Below are experts of layer 3 (counted from 0) of a mixture-of-experts language model. Rows are named router (the router's row for the expert), gate (a neuron's input weights, with its number), up (a neuron's input weights, with its number), down (a neuron's output weights, with its number) and show model dimensions 0-159. Each number is 500 + 50 x the weight over its row's rms, rounded and kept within 0 to 999. Numbers have three digits each.
After each expert's rows: "comes after" lists some tokens at least twice as common just before its tokens as in all text; "raises" lists some tokens whose logits its average output raises strongly, later layers aside. This comes from a sample of Wikipedia text that the model never trained on. Tokens count by the router's weight.

# expert 89
router:421488496471477543535460409483538529523579576553426443580452520541510559506524396435500552470480518526465359481407545546470524540533511382546353494452544560546495597503480459554550572514461452516550569456513482520520523510529640503513515569480519402509559560541575566484528458496433451507538550473510481463475453521542563566524513518515574508477491486509434457532439413592552457526480558516546495461525530468437452486506509548396567512433506492472407464530560513491496478450568583
gate0:386473565496471515535398528453478515588554457438473492465485447488477580567429465551500508481495547451415516511552498539490532509401585486467536458586486601453507574532470537425510508447450437405459564539420446436466350447477491409546534431469519471545505541482533506570576518471511535523479478508570532573370512502591600529535478516522436509476464522460502545531447476444563549545576584517491543587536490522473463481545437492449473527485479470490462515540487480417540505618481437
up0:549487603386480543526619512505563527538547523491430486589548506559565459469492445484441507487541529508413476550566514483460488602500551515528504465483532483478505510532437572508508466487520528468537534451458554494454463502564548570528473472432608555476440619484486432541491516498430514378496554521438551536522468549419553609564450578517441517483603583544447478507438473379468511493440572463507444575549589485566538523567533516491504433510536486491561544527508581589481525437475463
down0:467502503466487563553471487540536490533593560448478570498559507540486496503485486468515442439489490416461481542505456500605521535530447558464472420514612441542478495570501490438435455562460524524534420466493379515397557489461522500397439444610550471473428408531538507605510473590519392534491614547449539435474438514525522535507521447499540432568442390531483561527599475513474549418547492415545548455467548503527525537437496505419480524454522496479547558406532494502470505578503542
comes after: " |", ";", " /", ".", " (", ":"
raises: ".", "-", " |", " A", " (", " a"

# expert 144
router:494415559551518533485478455581432493488548524547370481574527490575394617564491508471496539451498481590454448598520495541451486508403455533526446585544551543577466515491553498500496545504537480467500448467511469467506511536512550436544550441489450472490492508516578500383495503461485518585498479455426535475460528444462595504525490441556564417407527421457504600570459449504454441517504423476448477514499499472483454418637549522428528485396605476504529526559493498404451533512501480
gate0:472504478439549491493484526504517543497508470547576458389377428537391514507500509614606465581483439606486406532473562526533401465521538539580495539532477479448462510469565499474522400511488536458476550407525481522540522487496434603489523444410452500485501433497446499395512412456472455516540525551469525409422495529522529513449493446543532545474525568544490540423578571519481520474544513489469487480522564454479537526461564466537454407500574561452598535546545537491440559453411576
up0:474518567498585541531475493494478418423504502438467488509519607546443544540502571432474509513492497565632473504590429456515561499456368419456522503461442512618516558526489529458494578495510484507470489534475589475535470404538517531435506505609546474583457597366486568513491538505610527546456522492612446510555528427525552508541519544494573480475496515560492580522532495484534514561404543506458525503516476471463467368515433531526485504493488507493516456467560440531543527553521389
down0:484513422415419544513477503429495533499530544459498490499474397438463583535493507498532468547520491533467416479522430476526445494500518486501525498563431556493534423486445482477588387515407463455563467548565421544511543495473499448508474490477493439533529421463529393374538450522631539468512359509453632532434474526504437580499504561482452493554491498497496470419571411464473587549466481483596535435532491444406535509450442422475494482572475527545491504536511507515450500501561597
comes after: " the", ":", " of", " and", " The", " \""
raises: "apt", "ap", "att", "ali", "ed", "ort"

# expert 39
router:530477497500442532540440485563528542633601537461556506596588473475480502505520466481523504449507447527577504507470551541434580546535566493451358541532495585502518520541427510531522501502530480449485456508560472550513477588476537630500461517551526462496551456443530463420531474524522453486562483441510418471580521487543468601466509451495497392530437578460470553618466610439513518452461464456508551523478443485456546580546554388435552493453444434513507504511534508507583533407571486
gate0:505457482508527523426510511449458493479499490462485515514566503520411471508481520446484508537533480558380508533511557525612490387496580567492413513497571526513537510493520583497408558482439546540493584593430533535499556485472540481447544481542497443485559435426390445496531529524518469574428404475533384547545456550418465495613544376451452479433461538501471486477475527476469445502543453610493569562554537549439501490377530434468516512428467485512526480543460561495581566528565522
up0:416548403465646512522507412451576431492501388538519539481473576571491575499468539504579520455511455482616501497556493457483509530441474444437489522560474516494507554512542433490550416429493515542550507486502478518371439518482537468500516452459491490496569617560510431507520553511435443561562527482488546402459471485543476464488431565607507523530540554372599490543506481487590558566410454538550423482526541461487489492450505535523473539437521470491480443496534504478485422448558579
down0:492464501487558523456547546535513477415507520514496509550575496651591450529555614508555540458407439433526514514553511519548535438539560535583540514462474452475504409551583504476553519493539482542447395440475589576574616536461493469485490480496515459556503480548403503475572594573452462555392466410486468572544427437540511605506519568467554485473509488510475496439482486487487560524548524485545498520437617550394499414490483495519538506533479505429497548568481482504560530535489445
comes after: " the", " The", " a", "The", " Binomial", " his"
raises: " of", "\n ", ".", " |", ",", ":"

# expert 95
router:423569436597471532486457411439452518517564515499407468511434486527581500541556447444475543543560490533452548456417453468502495445526614522443474503444487542499437506447421441545533502443529478500532493443506388541567403577512542514502503499392532478512510611495603459525597496510391565467431403485499465478511512524529515458493504406476528468505518558529584483539470520511491552439518420475385470535501561485439559423555533529506465456466535522608494444455478520551489516438544593
gate0:548445506535511544484584405557553457487482483540459398456511545460484424548519481489490533471531477569530449482435445474535497646541447555456461481488448536515453549487496479523485536438555394534459464506442477592563420570516553477551517459523432424553551549517433448490475491561524542555552478513488442510529564448555514426464471476508602523517458467491457481549408504496552431459467459527575601517410460451455537440563631470548438495573448494514539420527453506476467614418553570
up0:564415581447430465443526489488494501541494515483512584488452397439523458515507418468420451512507472533526446505540429558569500505442547568490516489495413504496538468433447537480539470493504483460545534404461505557457440501557489518468503437457497538431482415479461519539526637465524469504527478554529445472460434479488465554487506419552567461604397449441579468437439510433502554511546573469521470433535579560443551565408482447438557430511496418399456448508577389436520490474495422
down0:497495555373495581547460492455470448467518547556429437485463541392509400525525467575495543510463561520591514463526461519518466548491423504491442446571577507449510470476492592466530523576510503515520512509466418563588591477535555528398540499477496501412558469516403548468481486509459440529540513493501567546487553418443601505506449618514518484556531475500448552517556437477496509544488488547511505483534416356509490533502555554484603480495382487483386510457551523397445482515448518
comes after: ".", "–", " (", "19", " 18", ","
raises: "0", "5", "rd", " episodes", "s", "4"

# expert 122
router:498496470549432520568556486490508465594520543496476534501419414462532540505496497463457575542504491479477468540473547526490477418439540599478449530502536508551503536337481460522506585461507470530535535500512462466496582547398516528607528572444466453542608567511530478489487395523479507503498462457421492453511510507462464518565566441487570482588496469505509412565424436428590523546482429552532402446541570537438574521498561522383512465415607486523518485532517450541484483383547534
gate0:517531424555497499498411484607545446512464503416618615445467491587485499578525533489474480473536496456497465544538460485536467484470526454475554522508427442505474468493508490469462562492499515496526513472475531469580461552510591516482574467484408509451504530508526464531502534565480519428494469399452399379572588480512468613547536461446577517471501565475474413497586548456484489505440541571505419523474528512454489483573404512558598536562487537567534487601448572547595435487538392
up0:555558548484546573519595503521566513487497495461509588537469489452520419567488524464418526548439470600463436461487492510484496559471472466545507555488493515492609451582427427539438511596475469437457487412525434381480460520569574519578539513497469474478513662601559539453519469574544463442602457438538515472453529527435502503507469442499456523562449472411545493491485534564554574507382491484504445462466483469511530460485526526516477612511572450547543572528534434480553482457566489
down0:406533473552554522457558581485428529520466567488423484480577580510478533565507543550534537461561489496444496588499530473344421522497481493397467483557533520416560498482530532560492444475542491531462493497522445487385472610503560486432471422362546409475443538543525458519475545471557566496452550471502442479468483498438459457527594510565507572453472561572542608562493482507478420493529467542591538493545547445500429429552534515523525509513534511432449468487400521477520444549435488
comes after: " |", ")", ";", "%", " %", " UTC"
raises: "ably", "ently", "ered", "  "

# expert 153
router:431510471494528542491448469563468513507534514590450508638533536433502513402491589453604478490514543519495486557466432447439549450432527472489403569576535491538472516505536529524552513473570433471517530441552428525530520550492540442528516472519455441589469487460543462438572536482483478532438500446491450402460477574469489455532523485663527453477519475457516622538493499437476501571462423425508494580618492535482428508515548455447573489404628486477517519485422519493445480459501574
gate0:504552470510496475488470514574464545466577508495483418499397462480496480492426481559546440473527536493516510512451520574357540476433553446498510498545480577584494474510514529512476434534580475467444561544500435497480519533537554534486452478534448522523549533443521563475440518472529463419523523531500552430503536552526555564521535449464494417379474448342499557516546507442395564467510475548433516475527501518517624560539617499510512552419618532386615488427435460491542489451522533
up0:543528470479514460614518595606483498547578470477527459418553567467475526440389595472464529456434502519533507506455518596510410431431511539512510476504485493598545506484594396454497516575490565517563522398431478567406481583437479557537557527508476487469567499541453562569556417605479509477507469426490528474454477535460503458465563487503416530441475482555556439562480536444415524477463543526445498539517588527485481460470507395405490478489561525418499491438534462550487530558486504
down0:410596558481482423485503512486531591489503561504501442546464577474413499550499567530628435432556512490384557440480560572451480490554493539571508456496444504492511495518616510464465440429468579525502582514455477507504555483472529608481462535496561489550526496444586566501483560532598506493525519501565552533534524544521508595529465467466514469513514398528486498542539484496536512545505573513489593483547442618458524461414509471507575490480553499523511516413456418456627474523383436
comes after: " the", " a", " and", " of", " an", " to"
raises: "id", "iga", "ide", "uss", "ida", "ill"

# expert 76
router:456442491484519588492434544556434513499552531544554452482495487447575467555479484435512535467568508506453514532431525475484532532491559458473418585473513531528492508353454489598523484469491495489472508505490489494507396540521552569569466475474518425531569523380548472518595475492422573510450519472603479459544574547512476569472502464522530510417448579470443433578410480444465430537429479529437431497457563539418455466495540513457484449518473512619473510532509586638519569402543450
gate0:468515511505462626532438406535510548499495468463544510543411541452484499500462479467610468424503507544516488515520440427613444551584427439407499555507449513552534460502473590508470422475612584436507521508472477535471471448418499557525563473555448466516498609498450575506571520542438543535465456506495447519424510483491396511481473523472489475507449444583469510443459393484523507441519495503444418538537566533626439536578501480461556460559537555456428484472485618532564449506519471
up0:484438432400546492443524440480490552541455508465390536438504436500479494475445355561474580540518480494567512555430578537482504411461501469526475519465503480391543566516437488491493451490480454523495467402531481421463489526565477456603566513454577459559525424495505546513504451442457435453584449538402542479451450470465492538543507507471509582533513521515512566529547590544456602484468538552488514497589530447465589444436525434564505577583514609553544489541533502486527406536436493
down0:539464519572428544467478457539465586419487488555445466512530522554420449556573526527498505551538562517440519471548558386487468534520559527487506454488469465554512538608428426496474540474608514482544440555580543539549576459378500545519435568575488536504465478540565496589516432511517469530502576493430503539503380517543523376500403446479556549500444542398552415448487545516523438516519532448485537507493535534501459533517499587430491604537512553531537440422496470457456430544565505
comes after: ",", " in", " the", " (", "|", "–"
raises: ",", ":", "\n "

# expert 105
router:458589461621482537511504442453464478533528491540384491513461504495565533532562479413468517568539510557449516478405446417476512441525577556485490498470487554533467536457460459504543492393507494512502477471519449546572419640453530596540518523413539473533547607476579420479569520526446546509526432521503469500492491563526535497486464373479567456532479591517610502581482501531540537457500472477406443523472560511435600425583574544453486458438528508590511475507505507558525482442486554
gate0:411486513500469530488460495526394550552438537493519571486567530457435447471453546432594501443485547505461475471517601546540450528548469536470558455556577470473492617503546493487493463531493476502528498554451409476536517534436570492484484557410521514592503467520486518501486503449419480488557516533491496471563475402464460538465440467506534479536459511487460462418489444478508483532420486505435497476625594475618514517480436509485411418537457545627401532513563536407420480600584395
up0:571442427537526529464519486534423529500519547513394448518524503543580591494558520499437463555525543606450475510545458516386509516473460383542456508447411488518428532618604512502533516466551458369561493421506466522518552439555546529499480473605478527511473428530478520574462440554530474452458531554431570524443462511485534452553521504513463521459520517490491592517533431469532567526499532536516503488531532445403495545471453623560496454497428474549580576485551408497408502535495425
down0:525525533570440507585508429382465510483429425450398546568552404501576579511517563502452446479472447533402529520480512456426535534468558505397476573498496506436380556560521482475458549450559558555448528512483508459410552569458515580455523412528498405466477572503540485543455551554514510497510528377432555545384467548516458452505532483548548520513610551536504553443487466553531526497561468441480485538498453496446548512537564436542521517436512444443525415451477498497464527466499443
comes after: ".", "–", " (", "19", ",", " 18"
raises: "\n", ".", "\n ", ",", " |", ")"

# expert 22
router:488531548558473475461513439421512583496576538579504403495475451497596466490563472487453536452520562477574482564470558430479478561507461407434520477436523528529471513496432459470474556503500474455477502507532473542575477534456485600554452497504435457569581585494582498500516462522443603568494457447553455460433588511528571452592494496522537509571475440553525506590356453544474431560498441419522521506581507582436534467464561512501526415460442526494546592544590508604537515501533496
gate0:568456439433419577473407512473566496450393528516462485459605535474502494513541488460505452540430475562520462511502481512413581516550418521373445533549408467517537491510531516594475506494500463556475480532522555538492477478399468530509562528430467452423442532525542480549465435446514548460545545559537461477577464504496452514504504499449451484468564507522454487542520480588526422613514459516478589514528458403512487563513505533379521513525513572409464497515404559637419530426497573
up0:529504486525480469513552522556487512521476458451498483443518460470502503394523489426521566377573515470523594473452410497402518487408497519538527607516474504532579481458488555458522530512518453408413481429473548495597481458490544488630524534544619513546521529422516475505486493502492521510412491499484528414554480575431497492431542465510525450532415548489440511474550506501565504477597555607391566485489531467506576472510565570558376429499435486540517558574457419496426521512450512
down0:488448549468421504553459522452512509529579472553510455568506542435514525530560511426539382494549494501496454595534551526508506582434410542502478427543456506543492501573488500531514578560544588479587513464465595521476493416460464522501467601490553481516513505484422543516507469455503519457492463455461523399605434423479617515554408503509498494530488548581376419503587489499459467455562501465506549525556561480492562418482562542454492436575452402560422508519510478503469518424615505
comes after: "\n", "  ", "-", "\n\n", "\n ", "\n   "
raises: "  ", "\n", "\n\n"